From a checkpoint of a small mixture-of-experts model trained on Wikipedia.
Size: 9 layers, width 256.
Experts: a softmax router, a shared expert of 320 neurons.
Training: 431M tokens, 6888 steps.
Below are experts of layer 5 (counted from 0) of a mixture-of-experts language model. Rows are named router (the router's row for the expert), down (a neuron's output weights, with its number) and show model dimensions 128-191. Each number is 128 + 32 x the weight over its row's rms, rounded and kept within 0 to 255. Numbers have three digits each.
Before each expert's rows: "comes before" lists some tokens at least twice as common just after its tokens as in all text. This comes from a sample of Wikipedia text that the model never trained on. Tokens count by the router's weight.

# expert 7
comes before: "\n", "\n\n", "-", "- List of", "- Coordinates: ", "=="
router:114114096110077127126185134172094125183127144158122093125192156121069117122132032110097195143087137125139046136067108133121180149148161089119076154141117135141147115112166167163137145160134050
down0:089097098053094084191127144118143113118098122119091162107137124186114132044146111144124081167161155159057088118169144182063127134060128152114178163122151127069099138123146165121116137128088150
down1:086149076108149160121203118134105117102053118113124104088164099068088121148152130131088113081125163082095100148132150147184112135085119128145120111138063107129152111119134123152131121113143116
down2:121121161111148128149108149117156152137099101120096163098103133160179110079134112132165107116124162080132099134054113148140135147089147119057119109154157173089113122143156104116114082131113127
down3:121155107150133131084105172141120042097125197117101107163098151160112155198179179135123127088154114135091124131114162129122193077102083164163123119186116174050137151152068085157112146130089126
down4:165160176104179132120134128053155132079100149132141135073089117099141098088093142161116152121203101139103141123108141063073118109141100118117133138193132143177144114101124164112131062119103166
down5:158125122111180094057137105157072138135141071112109160185109101120131125116118134154104191109132172081170124107128156113021186127186093105105142137108182114112141079187108112073143152182157066
down6:114122140147131146175072134123147165142175162170209115100115180156089148141092106105135125127129126081151099171132128173078072075213181115118165110122109126111101078163091096137127119115103056
down7:147149091084106140080108099128190142136125110152131144138147139143148090152173066128117121119061162201128095133149074126086115158157125159142153077097112200104108127162103139174149144173134164
down8:123137109134081137104105141119165100179130125076205137109129138097132143148176099139008116079078101088124150099155131074111118151124107113164142133176200141124096112098136140102136115076163111
down9:143173180072175065113153139101107117079168174120105122154094149139168135128140147132207163124082056099165054151132136093064145102134083122111113081129105107191061108134157152109178099156163137
down10:111095140103113134155070133142107141126124247112143178155073186126150105134138150118129118124117131155089095101118096121185160133119088159053113122164094113093133186111141141143130133096110192
down11:224127113122150136140049144121166156172102124188099119110104123107074154212085150149098147133190159115182162089144126097068106104158119174174197159128101151119155144108079084160148130083108106
down12:140145094127128111098150093116087141105113168110136146137187137184180120149129113095159102086072169104139133178126106140136117119113135056128079085098058138175160088091141123173139095124122145
down13:028126097136085145106173114115110137176143084048192109129141108101139103140168133118046097141140117154077116117149105122155137125084199153116153141133140081144156173135169102163087099150151143
down14:157153076115190085121162127129099165146123109152110096119088108181127155119080113151182093116100109108132090131116133150137118174174104122134147106177155081169096127112107179188098160143144105
down15:125196098124094191097147083130054141157099102158109114083138148136115089108112124125123107077137114133162150138145140142139083128151138126136142156102122190204148139103097122135121109100154110
down16:144177074164193150103165116076124130137120166141046179101087135135146102182099124119126183129094155141121133166118137141066086140109088128113165151148109141137139106166092130122130155149152081
down17:080127072060114086115126151130175145137086059129086121121189141122131116105067130119119094164157138165180140114154122130113114132134130190107159142113155102126113113194125109122083084163118179
down18:132147150115097112179109085124134131102140165068136086122121122101096088169095140082147142129113165028158152126190106153097166102142148186145097154133115140101090118130193152155120137103117079
down19:128103163122137135100144109127187119107103124120127132098093136147103147111144120121193136133130126094141153123107108153185124158137181121144108091132159155112201154104170142084076160203112105
down20:119146169048082202141122123105117115180114127191073127159142124118154123124118125090093128122199202093082131168141094142151131087073138101168124104112089138122096084133196091198150110100169181
down21:078205108132211168097131153115169119150132139119138138109134113162164062186111168119094110125177107150154151136134083141133139149204121152161074132127153062171103128139155170117133107114121159
down22:092140142145066139129168133180147129078110079076088108060099110118093096154108082168142155143137160172100126189138145129073142129139123119100101111115098115069066077131169168126152076101125137

# expert 10
comes before: " | ", "–", " |", ".", "\n", "; "
router:143158187071152151114072166136122111088053127153093209099102105112148152138100084158132159182164107130138138130111123130118158119125156109120140145134151115194171144133099135134107085049142157
down0:092122099131164099142146140134158105161069102105042161190144148154189181125179115203166126159136120113069176099124141166074112097159154122107060134180156177159162080109156147095129130150096112
down1:106185152191120059116084157056118148139089118122114094108171132148178150127189156125143130086127139084152138128150102169115123092190128106140168105118120103120125121121122120081119116089132201
down2:193151145187148141148208130140152116091142125167149128127141135040133089056145075177096098135138119110181079109152124176120134164098093153156111159177156096107104169111165123106137117121170079
down3:092113155144108162112131114122141155097130083082173062150152104083093100115102098203091090127135054156098124128175169116103160143156111087122099123107171118167196118104186117129101161111130148
down4:155153096121097112115182099107071161095113072138102211080173152155149153108141104161177162161160131168106088142131141102078095094145101078139095175116153114047114139155112125117167086123138130
down5:131129155112122159126069115152103131152045124102112158142117137094116104129150098085107233142162207126094138159141127161143083119107087162131190120155155138095166122160126128126169148096148120
down6:105130084104099106159161170181100152149080111085091076127099137104165141133141102108091138080153121148098094120124111143204055114159102120123191090113071135115048198119109131170123120094130171
down7:168088132111094103196162134128132095162124178135091108148119116071107150089173075091140158140097131117097123150080133105128120152168145094139121165119091151094124108188089160091104141126138151
down8:164105122131132126120142120139106075070103146147146138167112131168085112125179068116145144147108131123109118142146181163063134115163102055100105168122123118104130152080122111040075129161144088
down9:150124168107131143125082085183088070147089064109114140099135136126173138153148127179110146091114166109148155145139089079215139135151121130151158138117146111084137128125133101140068053099068155
down10:120181134084097096146158177119138112153106105102087113112106077156137108168148106104149085130118168183131128123125129084158137110086184102109098181186131122110117133145139134141146136143153163
down11:101167086178080089182119123128129093166147118143088153137072154127112124167123133128180140152125139105105115166138105216148098053153163156183121166102113180086085152115160102114159096102107166
down12:178115133094074101127098118150120136179090137118133161128114113125118197139143092109090156224141131076138116044179147185171127162085168144111173139189116113131147172186099145074110149111123122
down13:095119154138167104075140044151117137083073109151119107089089142171148119171105165115133135152077121081115094098110127142140103175150098190181060080118122159065177104105119146126103112121079067
down14:111144104053163122122134081214104178087131138105110178120067126171107129125092131188108149106115077131149122145159111077104147144182130143068125082087130143132091072160080191150122225100055117
down15:133133115156209099184150104124035103100098153125105186090144185151113141107080091178060182125118097095152128162143148082152104116135112102148080097191082090165083100082147070141116067137152156
down16:136167121087101116129140092103098113178128151116111084109077135127110151087114130104138105127181150136166143070149073125134123107097217166141174107145066105138161142134094169181093165134099121
down17:118103109091166125159078163181085114136146154177125203128125116153126109094159117152144135190154164147060139175195166110121101180124065142145156117161156151136084129177151064102081121102152140
down18:165120126104120097126093162095097119110177161151091215160141149131116127185076114152111165057154185107118127134159089085157112079113123109109137087126155133138142157136090198116146106105098105
down19:086154199077160114173126072134080191066116083161131112133128092115141102090142180138104121130115137088145145108075143116122147205122169114140144135092091227063122134149103159084127166153180097
down20:108153116097135120095068116091171129088166108173135146115091145122082168128102141110169151146075075142138219176163096135137067145125165164136102189190169136091123193165103150096087167151080090
down21:133112081142150128082168145097089110142078095103238113121173118104111102115087128181136038155195151138122152120153138146154108140159158159107133100179107191118108083126144111198109120110107149
down22:088118074125061119119135098129093123171159164142141061141157105118159088173151097081073136111176148097099106101156184098180130093125154173052153080106120155108127114067114075122111173116118060

# expert 11
comes before: "\n\n", "\n", ")", "us", " is a", " in"
router:058106150111157112114097146164094091173128147140131069136130103137122158103143162057100171174160193166137116105146131050124111068179109069139126197121191170172156087077132129120140169131119144
down0:176104094041112183046159131134135137074123161158121195132024145099148114087120153096103121100112105148111138150192155078123141114137105139156083085160107130114084141100143184127168154143115135
down1:107121149131134175102178080135168162133112115081075133097085178145093109181087137110186162040109144176128092095115185149088160179165131117150060123083073155163092167133166111125137140131141096
down2:152153107138129185131136123060114115162164051095136126157050126148064161121103163096132161139138151070193100173128192149098106096127203104092162183123152215121104157082150108155137118138093175
down3:126069160101192160082165104112164111171156162122141149169083107145100124172094152132212167133110093168101104143119121099111108099192127104201117120120150103145150115149131099134144183150128140
down4:136107109112121095167114141112107135129112145080139152133113090153122075086128115110096114102120110149132102134133107156128071118109056114127135154125101139135090122108177085173156155082131147
down5:199132160154163128097151100118152151116137099166109069106137100118088101133178117090151094050130150142144095175109117087098128112139092154133174140172108096154160135083168115128159119166183107
down6:175124164125099151104073097147114102092115135087155105126170103069073107132114125103119041154173128156202147241162166167063178184114118165076112083139113130112096105162146142163142092112111145
down7:166118124175152122146099100140148103186116154137080099117084091168116066092167180163146139170134192105147089101124164083128159130145129127139128175154028196112129096100108089153096180083106101
down8:115204092115145158139093132095132126106088114125169114114071120158168130093096165127126087053148097094107124179113147118112113084196132176112162148141125145118116167137117098136056078084123094
down9:040091125207139093121081111143099099080145069106115099140149127160099160111157069136141108149170117111112130157135151117161140132110144198154155178115131173107202126116114091105108145081152144
down10:134140113120123117161071150086110092159149106159120118152112068155143115171078133084134168108102126106031115110171073118089106079150153112104153125124125120172128104144104123124128132052151123
down11:126153134142112128126113141123139103140088093144102146127060121132119168119112109164149073118147116088150140144184152122126183146076138106185089111141113073163112099148121235115120201141137198
down12:086091161152114134191117149165163161120178148148100128079130146110159074136106126143147111163127172082144182104063079093102149112165159123125123122158084161107159091131109144094161155151082158
down13:116089108151154101143101140122174160155174166078039084098166121140164097083155097114152119098169169125152134112110143098148139148155154102156084100168163108125071161073146081128110142156085100
down14:152144064120154139154166151128080121076109076114072126153119127087120171164093082123138038093133120105091132184169158137169117113120126098130046165130057110135093098097156110180131171103093109
down15:053169141104138161172138173101104133143080066113132112126175134163099066094065112104093134093071136140088056135160173092163080111131128148129120071113089121120095112103115112164152125118150166
down16:128144134170142119121135142046100137169105114169164154163139156116118086159067149107192136111115155022080046115083153101191136116181175139151103171178124128119104131090106085176105152147114088
down17:162107094169110083094150131139153179088132098129176088124093140147062137051129057186080136144119151190127155161115133186112170157106084170124081137089116204138152175114140128156121145141125151
down18:123142168095182140123111162104121108095136117150047136151133093140077133142048121170149140146168086133108150050105129135056112164123150104165137106111131095108135067121103156100118147091126115
down19:100140129093113109107205161159121159079096090054161112147081078110118121119051093078134089127154113101139109154193143105092101190100168194135113136054204151084125125128117109127092149125138116
down20:063171129147126149227092120121089079127153197059167072124108117170098053101167148163169142076117108119120112178168115089149116090125141170117172110152092079177114100136066133104138126087158100
down21:152082091078098195114140126159173152133134116141120172110118085136075120122089146148096098104140114119128116152138153171115141121146097070121125093168121072079075155129166158045120127123142159
down22:216136140093144119141107069143146096117088144109111118147155103148169113122139132182054120146150135151135120117126153089083124088090143104087214104161057142183070121167095123081129092139126137

# expert 13
comes before: "\n\n", " The", " He", " In ", " In", " This"
router:163143122075162070115173157164121122039094107139113123110136160136119117137145079182141077108171092094131097135143098122072130171122196130102118152127093175060149146109130144122139138116162099
down0:122125138106178178106143140180207104131146119102109122173087053134136137117138121086155105152119117114124085172116151114073165181146107117091136134081143127057132086138117074122154137127108153
down1:151109101089160114156135082102107176142095144182147129142115186138108099175113159161112155124130130171062115153101138161174106166137087153119069079152164138094069130101202086143161137136115177
down2:162132098213135095171075078119137145210139103151136148097142166126146104125115137122089165129174138133161131138099126137156110111106096134158082141133119101132103152111138141072126140137150100
down3:120153118141129129105083117163088133111148072153134054098120110105126126113148041102121127112128151136080140100094068094083120125099142070098184129174144099180127095155126126074114089113150115
down4:133079156106106111096102140135123097162163129141106146098160061134128177142122170110121132105130128095123221128185165091120160097189138117189080112143129086119153110167136115114126107183149075
down5:177173113139128126148151131102184208184093131113072200086155096134144130103127111142075132190104120156148126119097166073143144132164177088128138091180116104125156115182054158074175110101164127
down6:150064133125164106151085126141050152128148138170101113084147101113154183077121087069102145148150100097113084114098102138121209133118133110151048148126120139132140132161097132110122114128130159
down7:130145151106135114159114196197147104128161129153090096163129153159184063154135134115090073095156105104138153122100094122147145165139116121124092105092154135160119090107182132169141124113147166
down8:143145107084101156150121158136169118100102100155151134081156168082120155113125087104179122180164102130081132090099166130147168175140190175144122121145093127180076150103154167166111112069105140
down9:128115128090085162163153103097179158142103115149112109131139100130127158166146122103098130152130101097105127128091105145156110096058097091175153061160140121095115151068139093110193110148123105
down10:153138151175150089133209100190113147107181068075183150166161164154173142149045138135146097221117200163133115107144150126130119111104136189130117185060077181077130143141134074162089130172147178
down11:147090125100088071143104149130126159110158179084117148126209078060130123044158160141105141177111130113098110124155113095085165111158139141174102109105129093111175131127096159105118090075120116
down12:073141162053133119130129128137119173104118125103173132100153156104147165087123046152130126138169132123074139097107126097085115131183157125132206079112154121128120169092065087120170100128100100
down13:107088126091145085074139125048093111151149134143129088202159151213154156152151148107136109142092165130135088164178168186141101143095091179105131109100111078119061124108157142164144187111134149
down14:121153076097155107115102088129141134138118141152132138081119156135115105125110110137083107088172104125109124124145071127099117146142110123110154199152137157185159128166120116135116099139102081
down15:171168090170102115120186119142124097095116144042133152130194099151168119155108177070157124089185084166162155123133133177158151147112119134155171140151170123162095140193135160194156169108127143
down16:124118075121081165150155138106147111062111144102114170099128104147154183135098140127096087109137130143130115085132153155138158103157114158112112121127129060144114124161152117094096182116155135
down17:131127170162139130180097177142155151052105111143058160218127120162150066118155148146129130116146165125134094067134112129115137147115141117100178155168161121141189094165144142125083093117074105
down18:089149145142117101143134122126073134109104129127071119118114133126126146110118148097068156147157074157079135145131105089148116151047152192112092124122142126142179092113118102142132108116137093
down19:126107082144133057111114128127056130119113111134178101150157124093170182189105137151128134109125099162108106102107108163137152195246113232105152120076159162091047158123175106191078162117144103
down20:178097080130147101100156124140085136101097079127144123123147130139096180181095154145102136183135089093183146182121117122160093073143109147192141087114089143134111112164123175102163116102110125
down21:116131118123115131154062188115143181112106157138169149113098147057136085139132121159105182113137152197153106135116144176153091143187115152138206143144140102151171154062118165118160121145184151
down22:107151116111145159136123094125087175114117208165125141137125160174156116106059184136122125074116145157134080129165072115108114118047184108145158121148133114087151152156088143164118137171143060